Experts of a small language model.
Size: vocabulary 32000, 64.6M parameters.
Experts: 96 experts in each of 13 layers, 32 SwiGLU neurons an expert, 8 picks a token.
Training: a variant of SOAP for the experts, 8194 steps.
Below are experts of layer 6 (counted from 0) of a mixture-of-experts language model. Rows are named router (the router's row for the expert), gate (a neuron's input weights, with its number), up (a neuron's input weights, with its number) and show model dimensions 80-159. Each number is 500 + 50 x the weight over its row's rms, rounded and kept within 0 to 999. Numbers have three digits each.
Before each expert's rows: "mostly gets" lists some tokens that are sent to it at least half of the time. This comes from a sample of Wikipedia text that the model never trained on.

# expert 70
mostly gets: " the", "The", " his", " its", " their", " to"
router:472622439498455526510533428565484559544569455408608479554348448558525491426557537490528599522454494462483524488504526558465460413508502577501507522506411608529531475554448614518442506501531537496515484489489459506476509549446425522539544564
gate0:500550504461485480483555455525493546589538541478547499485445447494505573394500499435607536527394511606496517442531496572479484615500484515563425485514566543512499518710564520356499417627493558445508488482523538541485502499495415568504564463
up0:556472551511573487522505512488486536542520438492461553494431410457497527448427425519434531528523518536506543482531532588487544482521543574567567516488492461489524573488591554545444513620519348475460593573536478410521452430601523554471501448
gate1:476564431596449604569475512466546506494578472550575511479442435423527448461487507483531560465465576512460449566466479436564549542532508594484536481479549535589461542491409485567518523487580483428532536532502572636501399404443466499529488545
up1:481598503511480480525415520537506465498488493486456501436575450459527491626604500485495643497494449453506532495424511563447520548479482489663440437528442472457561522507479516429537553554475451489394499476423477502452503589535499547506514538
gate2:497566526460393570431546504528540469497500532373521487480459464558451465463521501485473595573494506463526522391459489531555478526476467513473544517396466484390545492544491560477446503536590609517496508503500562591446416436548517438537530406
up2:497425484465555389529462474525498486467458451578468603551546495469399521546493420438492485502462533440539479541514469457553482466436423500407511519529430535572570508524588487505463552459426489570497444575503427573522514419444493575476551520
gate3:474589454495437533472478486636472577466546519459594413583477578463472483552519458504435502461542515581461475468517544401573496484497453497575547570473558524690502480585504530572524577552565490511514490398554535538516535433425445465411537524
up3:422490492567525560493484510537491556539505520462461581469493425457545505508478502568394558442517573511447454459475559596489456429494559509529444519476473462463513504499660462459487503484414506538536487545410452531588422417516554429510472497
gate4:504492553458571626468469507575446405522480528514481563543436545501393529462482479441501519515457550354454444517483528462484467557457564521472477502534503538482524497497516510446510425521525439486455538543649461473489522479429477489568504489
up4:579549581469546426481448473412407465525490426403479530425488527440490519509491532441512488540457518492597391497434538385546511413522597527442487539483630546612592480465448451490485553483531517524440557510465482366444508544496423501531447485
gate5:500392429488402512469499572517534477489542501494556515453507575478500461565424480531356526481501536535545506477399519522388447482453470497574510469503534478463497600373494507597479425496551523429501512583511454561557549582500466480445492512
up5:513497543488474509515579536452446464453522482490548531505566523526485447484462488504464592552445431491348490441498573467470499563538478535481545435497559602408459563562458396519528535475489480508381446410460429447524499591585479465418562485
gate6:509590582430529545461516493509508494509533594495561459513451490484567540494532514448459602556419550521525571508499461466514421464524491502507546450595448421474512521553425485528459406484560470500441493521551510555502488518477564488585452459
up6:525478410519541477442503445501431463469526534544469534540457494537493498571496484520533405525523502433446534611448602474527346557408512479474529386582453485480555445531533468428556581555419508490531449462506475567512469553474476490490576443
gate7:513570555586459557509446544538493432532524515399386515497396511512445416508568505469530529513414422494561461593462464467497579527550474559477484470536498496559556546478452529487529521487608493462512505542612501511520456561542498476517511533
up7:520505458480507499511532549384499470469543600462482530457600503566491479563499520604418529512603522396504526488531515479556491540468508469511534504444467471441443493503497514469465518431518471475612478489472535551508547442413530521425466521
gate8:464484504486470481368527521468465589521464442480588467475506436543509541373483491464556557469443453447532519482413576560428569550429447605513563547539510508428516500595519509459501532474547529481473468388478583549509520526468500607520557567
up8:533431606491601483485467536502542543560448471391484496492475520480515467418516493577583588482437577546511545552559590501480529498539528594522572455524624504463555547511503580494465468505500484473487483506524479460602456513569492554422587567
gate9:459510493458486526595456499499534515551533583475484527400441530491540458525486485480637484494540494439634400420474510506468533406424533512547523417521590532455544480510453538489495486410456516470465509456530532498487558520467573534470508579
up9:505587524463471429535547566511590435534457422509446483495551462532438447522428569549566556575372513507501508465547504457425519467464506488514469463436578586502537478616488479460506404537466537502586506543467473474501539434589496503558482566
gate10:459488590470483518534566523456506520447557447528538583523478514502489372465557500500509637445499462509465448437484486486516570510406521561587446576620539469537587589485557465512466598543428470544559526471530508506506609516519489471567546616
up10:584568545522440509416508561448526486486528414483503517506482498563429518525474573544542448555428541504514431402428476542506486525493607468583497428570460480421472543546501491498533532548535570584449469431453502491492516435525504468352602506
gate11:564455440493491619524442436458486551579525377471555429488503500584516543514456490524463367498513452481453474513480498467546514522478539524540491483443510475485555531452365506578481513441532491490463517472427530495464521481471358530549466587
up11:498468498464551426495551536497508559446496425438423521409482502571469445468412477404503604564521510534532486419618467518544519483448470476488514546558431550484409504463490552429523562456497470494446495515488518525430532397533516469467431419
gate12:508518516483461524566448461435596490531500501396460439533442423574495515381401516518469472464513528467505565532510456473535556442541396457471503516446426494449551569518428545477429519511455546438516478494573540467481457525548492533503508591
up12:527467480544524472521525513530458554535591587492452559473396520462576523519491490385516432545409481587539476415431473471515600457507599404545580565494481513522462457508523532483526437571551496460459422549493476393435421516490456512464400544
gate13:560549423540512487480506488478511501571556483533575469486426550489518483557488478413481515490593515490450440619546528386458471491497482414493518459542480616424471544482468464490523516581417478430453595537568521430507532492465456475442448468
up13:522433499477506584471499497540553567573571581425439500621412448540495509419469483472463495399532451448494497488463499446480507523507466483477543494553469548485490506500428526518451475505617510509546480499456395516533459584438408488457486431
gate14:488527506533495472536542442439488489538403421497581447543425468487388565502519473392460532455465515564515572518422463489525554485519383438475542494563398473578505537598452410493508541569612580544507429415475505435508587489518526549499534451
up14:570489499492545380328550526506593506498499557517480456487508521486529418539414610525534492485553580449398473454491465527580499519470522507519458446449498477481471634447429469450528545539489422489534602418500498547471476577515505495503580475
gate15:474555480523532498531510477571515511601569503418489511507496527560450478501393475420554483486520481504567427446444510562614503525503489453470414498531496569509426508567417497455478547426412551424380547519510461467543619504483417539591396603
up15:580515376494480511520471482507487487422542519535585517474500588526434458416575482440430540553460521489557553612411534583470569501518474480480502551433446443507432492490518541485480450462519521588534508510458510415483411584513466499504433495
gate16:522433470483446495482520554550442475465582480445588513498471527455487425609505434577504594579564478462503507579483434541519522446572573501548456518608544532548549482487517507503470455426534461470509429477546503506467607572553420489492502504
up16:467493557488492554516527583378543340522482470487579407512457329510536577442459465480487573451479448500499598494489472443527526464513523450475552363415531427537473488437489554452491570516583516556502530488443490500489417527445439585525582461
gate17:480542451455545521570578495549484553502524493430463444548504475474524442421566464430498502524472523461538473394581560549542480490504461469500463519439560576490556491535415577554479485511403463606469400415417540499491477493470521510505445447
up17:491566515497492502501516461536490404533513428579471558526558534477513521597494476520510479506468509507487456433498528519487543510548565523447396556481486543441436609490523576488548446511477416545488456512538540509622548454446466440477506562
gate18:466480487611437475473454447587538397502545511475443490472535533512441503495547516454554467531425429480444514549540483463525383458486426495499497559545483484542528524572590553439441486493564472576464455537522478610591632557504428578612543450
up18:403545524583589541499552544429459499470393586562460447553502431527428504446492503494493551486417530620521555499448598468540523593554456531573529520520526554466487462440433450520600584474497451490584499521411483482399484581524573595448495487
gate19:546547475658558545540479416560510468390629496486532539516530445485438522406501569453488489415537541468400528522493475531514509538443423492537597533505540427480536445606396568592479478456479523434511498514532436584551413522496461576489458573
up19:446527478445446530439485619467539488568583530462494398466526464524450472423471477501528469500433488518399476431477583482523551486452479486511477522540514571476496555529452557526512480499516550454552473528463470573588533431434535534552490549
gate20:471478526480514462524441475485439520553617544507534532469461490575472551542577559565574538476462441532504439486444506523481528502431592517501438467596423498530512451552549507509534443537445491465574556514524536501505616394409432556466424512
up20:502398540613534578458506510538410496488563511512465551520532449522476372579471521483550538547463498490476405561515539487510527468526549569440539394469487538437447476515516512409498537466574505492412467522491463522475528512534580508518501437
gate21:503512514566465519495508501533522476555536403430456424488461420584498562444619469494451508457409554571505469583523463452586472488488449438498446506429519509462531581443503544577558460596481513528461395553445394534531401522495501460505515493
up21:416482458522502437521545509474448636600556599530443551595546494559523459478552511559523582423515493494479486587455542514553496492501521497426457531471429572568534512542389434523450463441495592505609496492453512517598520481392432506488469475
gate22:519544510491414484417509448494511496528551495449381575585439411420437485492515409486576469510496462489541604504524445418484423547605449525564529553482450518374514415521462538533429450592546497553535433525521526555451476446503488444428508556
up22:459580508468514455449448519498520518535564483430447544551418447519494451586550556561530486514453416477463479496562455574469548507614445425603450500547387494481519479525545530577450503524545485564579469589479407548552465629448492550490538503
gate23:499535528532402553524549478451464524543504507424583477616500480481513525368625542570444638532489493468512481473469446487489568430537427486439557487569498461419538495460529499435491552452441511534564447454469452456518561571447514481620528389
up23:446614580427524531454481519494482582510502475433576492474331500538484423516469484482489570539508471545490581589482508436599536424601495475532440474505471452491583535477495503489536451459515485476448510490510467490504499565498465508527519463
gate24:487555558448577471530463551603507616548530470471465542455414390511531478521486508576453451572426519467502465446392520427483474502561555530454574534471524492546469593473583535500490484477509452426535489398547541498539464464591583490469564520
up24:474440502520497582528539500464563478454519409468461615551453532496660492487537492484525533542546525509522449508498524493539445474555442546454514524487532434522414520477454474522464517449446448552605634519499479473475462508481474536468542439
gate25:547552383502583490435519497499396449499534457503551604517413647518503530489495549558475515524465459553503403610462600464480456609453496529548611496425489522547475480504484483480496452511510497603529483493545444544465523474550523446496545463
up25:511498469500453514522506578520538472556592549574481488535603526607499532506404524477474526601437469501525406448495516580515491496405521495503497473442500548592486617518503535545530602472496504443547409652572606482484490472518461487513502549
gate26:469473546641460519590517608538539518497530496533589566477504539608516531481491457555461494453442534537485518394476467531463477434525453498569446551550523477448577532566465544495584496550506475562576510501459477433618525476496452510531519575
up26:488545423484549564504444504534506438511506543422489475479471569457470477418509489525530456470626547495532559583533487499476505420495458468506516498495419414447461458504420551540496547522421463478486426500575555444532483657469403522518500524
gate27:540499575509518509537484531536514591436479492492542547525488435435479449383510507554506557496447445563583461388563497493526649500558579536442456425445416490515510432524477490490393522432518530549458453574546457471474508484540421540459581530
up27:476500449497544516497461541494508501510460511485542520520564423499529459514490533601469507488402505464513580423369555527505556479580531515474506519514544581565518446479533519494563529596469570513544479405500491514444606524488458426539415432
gate28:526516504424475489503479513471457467514497424541569417585488508550434425528449470464575437526461515506503370508413577527511543441460527494502471603560407500490469582435506471490484546564397558559577504605543514532545510442520510414544511596
up28:628491505440489538505450535482426466472499518582567532539522525463460518451574526520506485627457479483455486551456577490586551508431461588483438513480538453618510491492498521493532436498472482450548466522497431543464447541503427545571557551
gate29:555551497472470578578509515500561532554515506543501515541394478425554469419490465529470504519541525488533536590554577461471496450567580481491601433557419445498491481515446578519504484515510479542515501445512480477616397499502573512499486474
up29:565439509530463483503462472527484396480537539588489540427445489585468529485520433525522539497563487507468548506449592447486548494417577539467503409490558454478544543488534425601431506539487518467472541438528542499451495468475455540528484540
gate30:502469516575462485541426447491534496488442446533538484482527509544582461440480580507434469470640584506446469516458591408499462507432517444404478516464503495534537521515543519594480432596500532485493546447483479502508462527481517476576563488
up30:468461474508505563458521503570474481488477472410551549453512457531620436506529455549543485465453490446539530467516621544510502463420509454540466502520499444588448437561491464497537423612555456516510474433412432435585531478519514517512508591
gate31:487473526457466528535495583518510591458609426458572494479494473416508516461566414495490572493487497547430489436627470458536463435410401467541513529526559485455494541503469409545460500530518482543475480458523459495503498463503474480575497551
up31:471441434546564463469535521446509515522480477580523485456483476485469602503566594413525478494491467497549491475463461609469439477488470476549541406441463490492428570580520559454552529490553422476557486581426529526557610488417471568506502497

# expert 68
mostly gets: " American", " many", " local", " English", " these", " French"
router:488556439523513496586483442565445552435545490483534474511394542406528480433506579412514616532529533504518467545563529506520505443489648517494473507448472559479490515543479451486411509468449466469546546509548499560439487516486573558444531481
gate0:537514438492600431493545455531530525531500538462438449499537556372521495565401502578512536483444491431517460549560473521487452488506470553464529563434404472592465497494520500478517535525418379445465533575536443549463510569465540561455549476
up0:461491503538523460448486419612542422569574611570394454535437442548515485563525443561463566537556467483460566498508440468582547525499506462477513508510504475499516435511559478593523604421523483507494482461399559543529439594485384485555575445
gate1:466600456531499486477537578547484515430538416425508523509542516499550436485490493421474504483641554475561458479374534542511493520468563572428513551519618507446514498500534413529551576575521491450543489499530543562492567454519499526397552644
up1:537499441618480516484510482595472487484582376476479481390533538515575452543592522623571545482494458429510466502454494457537464526458493457575576529467462544425460527505418548445559518535580508604512522580493479540580527558548515448515559466
gate2:467436544570525514458413463531479413476561512592542547539463482580562520487528452478623425513497498487470519540463503463462440467524523456468517352440573494533573524432446452501500421464492548540510500474560561507634499475551560418461527519
up2:566507543639495528568450484591486521464511506531526467449598510545464468538569488527484557515553478477530539539622523476467487512531389384492436515484470473580653522543542557565429481525470490533501506518514481494551423542497540483499528488
gate3:493491470514489461493517457421412521501481451472518528519496498458542462431434517425519555524542545571524410438434463521520523464456603501588550511550567520472483498515520396595495503385463445489513539450620528537429546457631520547431515535
up3:437491506568535522582534419545488470522435513652460464584509469552428570440538517482482547495512437443489437599486498521455492516571443477425515396397541464539448501547469523489465496465556533531569560508480424490531479456454479511525499481
gate4:507553453511507530582506559539530477494596417505578568440537446496601452503431500498465528523522479511500402520446402497471452528530482503497555460523432551476531496472393567493454453497428479354451599494591525491500488502559506575512525423
up4:483532470527483506418591448479499498495504470577517417470560462486498582479482525525491378502583464454438468371495525508466420602438589434529502484528509513483540505508502473463488571541495448414476538520493519529556517477450508484560464453
gate5:456510497516564472508527521546425506458554474444450480458565457469403436486469431511528531506559417536408476466483480563538447503494494484433604469524537457420457456534440502509395464509517503456482539593562605425511487502474428524535496576
up5:424508487402452518534541542474469496570517506509449482530525438569493530503480502514599413473462468470473446405547509569531408481462528444496595455467440531492477528421475519596497567521506387494552464553467486509557489514487509484576417540
gate6:506543400484465475385426386428451471451534562443507529550505574456524533448495524558509572524523517517492532481542486416555556593610476490457394574496441543517392405550538512475595532516556519509438447429501499546528477443537536528535533464
up6:458591623466590599475485465433413449599431491443538500468460480507582525575507481517480473537523584483494519550371460505542481529565530458474540410502424435510499524545564495459389461556484585506589497478479557482448512411448487455557558490
gate7:593550442544538519569406442543385461477481471409511496487473521432433476562414484526497427488503441544594523506422554473534427548495472475450491476517552540531457575487510503463637437481505531569445435451508444458498536540568523407532561545
up7:447451498469385534501532490510475485530509548463484495496526517583539485454540432471490528478557534589558499495486449503540586509428523608569458477469532471443522644302565589493443495485529504486494592460475527492481477426570455615531500423
gate8:482503475518516520511520505543585469516565518532546535633370501467511492519515582480447489485503573429540479509580538430455503474621518572534604482513499489556535527499648368395459514486472463482521561608528494509525519513519430484437493487
up8:476566462468487543526469464591472543452456511498551538459527547432484492469564579546462537427367424544520515457441536554568405503488450502499403499537525491490481517499554511372505445476459537516512506489385470497483437492505460562497477486
gate9:531444536536500499519416509623557509495453439530603545451462495369520506462473489456592478439487555531553543579507524518475483492484539609634501507582513538535480498445488462491419451521536513513386518483483507515499510515540592509508502531
up9:522591566527531468555421473444432599563566549513457508448523545506564502477566663555569454507499460525524525455444467523506576434484549527514521497436484428538569502502488412529539490488444518454513508550432589543457500463567489480464503501
gate10:467552487479535493576446523453491466486568525472504476530574514448527429471513437506445520551459529546508462558495518432601522477485467623503487613442479498503542498432446404433483501487466554495599486542543491503474357477477479456491462537
up10:510458570515496522509474516434485580521600484511475442510587585559504517534477519423463519426420436385596554523459561462503548523484408604518527512485608491555539441530502511439639500504482419489517497490416542519512498433560446555572477458
gate11:494512475388452457474416435500593428560531445494493486564466470597493585458510554444509530551518461598571545534511433515491414497464506451448499507515427571441578521478462513522352505471484559483447491450535592384510535588509504599517513524
up11:523550520436548542534494438368572485409529522474395384530477463513493497468423566562488493497416523457524549543648524624570458425587480535513516514504529511432623562482470620466371514404443455445488534516499561474500553534516491521591487534
gate12:526490512493530446566490555493434465404549538524502437392477594509469555481477475504605511514485560470565464497454517517529608429498563513574542453497473516473478554507485521319436407447483511445520555568581482547567468526450523500570538429
up12:533419532485495520470486385566476451514568505514530450544488490449524418583530564477485486559562461538415395479510465615484534496534463557542472408515377514420544444493509525481524586504549429580440549516535448498605530478452527567484594452
gate13:483535474554540609475538554536458448517482456544562569553391515509482466546305530461486518464521477502503464543527569474545504449577485549475452481561482495509466439607440565521605416586506507531475428443510471527526592522514560489498449524
up13:463444504403507521582497567466527467477545515509458433526428503464502513496487555526521400425439429526475465465468571493450540496523406521443461384469500449525460525478524420556472444526551570498509522573531447521548500477513489460605482477
gate14:647482487526506561468475539535429495533534439456494485474578477482471428480560462445476633529599507534532544541535512425573518461489516467477549482472574497471529570495360420488461454500482562508546512496530534453452474518528536573519550435
up14:507441519494483507460467405515438526579516432534448557464542522451474595493507570493504469447521482553588575432424560510523496469355546478479528568555528555514481528369545458358557451451506524588466548504559544465483452575507513411477525516
gate15:461502469519445539511471411530488502488573517546473465570498602516492447472452566577401495612476457510515547569524451519523514514539438594610579523496468534496507481537511520471526430414407487497515604427598556494550485569602520489421469465
up15:422493584516561496443499479552509600476507496498505598463490494482541518457569512488508485462499518461547483497476569502453452461576493460538563490494473496473564491521501535506380522465463421480529501475512535456474450540439486470444446609
gate16:483542470504455484507497438558437507529608530491591516479454579465458499502494460524453566512526504479432480563502551451538562469522468551501626438508509511437494555542411508415464555477529365493539535531424480510592398533495554562590532436
up16:440506501561509521510457458497391514513583486450452495507458451577532532519599477510571490486481568478497473543440514446554455541507478494502495468374537476462600375443469519484479530504522390400498474585411444542566509450472516524446470385
gate17:495583466437572567469512457464552538519450436518450565502536517512456574454515474447386517559486503506534550529561557577505505512492685492483557508515435511480582511481434505425509521487479428510524540545514396420548535495526473498509498526
up17:445447491514467459453592404426462465480646529518487491489443550456536513522555480475504556447530491514520541547482387510473461486445515535435536515514579503485458520440445422532512492519446551466460499475527563475538525521560551412440407498
gate18:491482423475518478484474390514530460546462450524550543431554442463513474420504489471604516461542472522554517500408559431546428512372541533502473560560523481491529513549488493512584529526512558537518372416473477481523507557488509524421503474
up18:496353508518433505545458534463450532480526514490540581443473478482468499470454501382500459470479552603506496474597542552479522488508471443493519522524520588505512493566418460458443498564484479575514471478541481592552456515488512550525573486
gate19:591480609506575561556483529527436523443568517435552520457442500445567546429573467407538447529449540556521367533614435544500509488497629467553528536500487550420549492451496427457505618547554477453525542538494403470431463536545576485439566518
up19:504425421512469457426445523601523535438601497577425568488434461493562532596496473536578597596579449628472500447460504495511588495468498509533535517496583545452569582508513398685527554520525471505537569552474506540446472512512446499429468407
gate20:625486473467486535472484482565463438472521523600394508581522441429441555453443499408434484546512479551526504508453562466457429592526638565487537469463479568502509587500462445514536536421542524527478446535495502543483512470481431513519507491
up20:417512457442517431565527509364429542539467635574552475430453532526479443465591499399521562497527438435528572524487574469541544484513417567474590499545528515537549525454481505544521494576544530533522444529449470516450518584507524496548414454
gate21:512549527489479572531509460530571529503458500529568431496484584493522488497578516561423630409544393494546542506523481488467576579521558565546433545477510637529473576580496508490426492536509552508477456501445523578470591483517441490528518550
up21:511639544454549504538414491472470489449528444447542583491555488358562459591473500510474461570534454396445488568490545463537570462470526497456546399457500509596488605505479481410397414664481529489483570493454552587427522493552486496510501405
gate22:575521405575493486457515472433543471489592503496503554497481404367475509504363558488503541487533534562608520557577479525446560485447495488546465484492506459422500561438591473493497543538470498590461483481514477500464500495413574551463499553
up22:446425628495464571469457514570410413404571556484448452437493571541506552459522419533445620483467523609503556501510503563527469477465468551404461510494456440477534558451409490437453478496578558544440512431486497439480477495505445653514488499
gate23:558494442460456450491483471504464560455523423534594516492468488536583561435536459463438504452523575491591501498406471524460434570586519496536587522478495504506576510489490468503440456489486510473520528514526621449495614532529562516439439539
up23:494532405428410532437437517585504480575456510528555433474482552566508498538436584528497482529545550536581440476496580462475430488524497527448473548509610510485549499438595522497504464525501516490540413482443433494549596532499530490464548542
gate24:471491572502539501533488543565482508466600465527463467522563489468453453468488497509525630629521512574472411475531523410437500528443478565493522426530469488420488544556465507510504510509525443535468540446474443429497583493516458457426492524
up24:467586519501469562500466471462521547456525440496454509497514531384533565561528432529538534504533446551526459491461469541484546474437528487483396543495516500552536505494591433576541480445576559517417569540573511581530491472531555420495440546
gate25:507465373440528458554566481543475481482543477457473482451601529471504399501531498523615571568535546515459415384455560482487457538476588549400592428422551464512551558518503489463529556490473545636547505518566501523494496469593516472566504472
up25:455502485454404524480556535607410386568469504471436540528533526576452563526533488540519484536520481549489506497604392517420487462519555510455510472512524528549435453472464542523489577514423551486592510525502579483446480571476462443472453437
gate26:562487649525471443525509469484373535499528475569551507492490498383493463406519490459469555508573531426457509568546475508508446520521556445579503572439434484495418574441492471445486397490457480512497497571539488522503490465505506452541464517
up26:410555513579439429488550521491604544434567481511481493477479515482588564575506492464450471595526439489568548563464495466562484528498425469486548549526458423508475441422504479447540531536488500517526439470421536439500492526449500448608515521
gate27:580528562607485537481438501560499551501531485561546406484412477486463516461452404578547477514491505487515503578390535500405478469432633473418483519451493504458447492539497508492539558588501525514559478553544469550497505487470475525554494538
up27:421448506465538576452537549519439528437485583550592495481569472543510422578518514551509528517573508493456466515505502406457577504328510498505441624454432531524519490507404515517506490583581490466548510578530489499490555545452512501512464532
gate28:559551464528520564532453566537529636484507498523407496464431598445505528543529494466470508455555536444538471579485551373462516578564503594454539476525577489522560610436455501466444530463492577491468475570473343484555457465539499553563531574
up28:399549528488531478464448479453474443543491516520582524466490466567463528446619428408497547524503483611471502406418482525582419484542629614501456496538474515470382462525465437523531569553500547477521568486527528478480552523483575480475509561
gate29:581518439635537469523499542606467457516498565478449568469482471517602482496432475494438507462435569509488448482548575420486539517532532505513567447468491496547528405478502402510521403642545510484428528473661593510456566572495562431538467558
up29:539471553464529536434479456466442473549518535453503496525483501530653498537603459441577499602412499488418449537449497502513519491442576495543562469528474455596538462488558548437516484562512477457468492546516434549485473631506446443509567474
gate30:594496444499548552479511528606465486532452494552484470485439549446430553508503489491506460482526451442501543509495503613555467506501474475456456454464536598560436545597530521478484454590505622510463461543494587479541465516496412514506478452
up30:511478585550413520530493486512530506511507482497541435489637473521353492510474538429498370445572430524486530496377464536521524540601494431502542491511495511540465491586488447490517536503457523417545570572522488464542448521525518556431546478
gate31:506456499507502488550481494496425557510489517408439418424376491370479495511533506549484480491514511541525535545451488474529470582606508467525536486494574573452422460424514497526516491537501486506563481553508557471480489481449460442524506515
up31:532548495450508504557408576579448469409522524482458500472515479516553593487513538565504459564564525514522481449544546572495519491407549520460543449498432537464492499384519527538545447536575428571379495573522497395445474447477474530537488478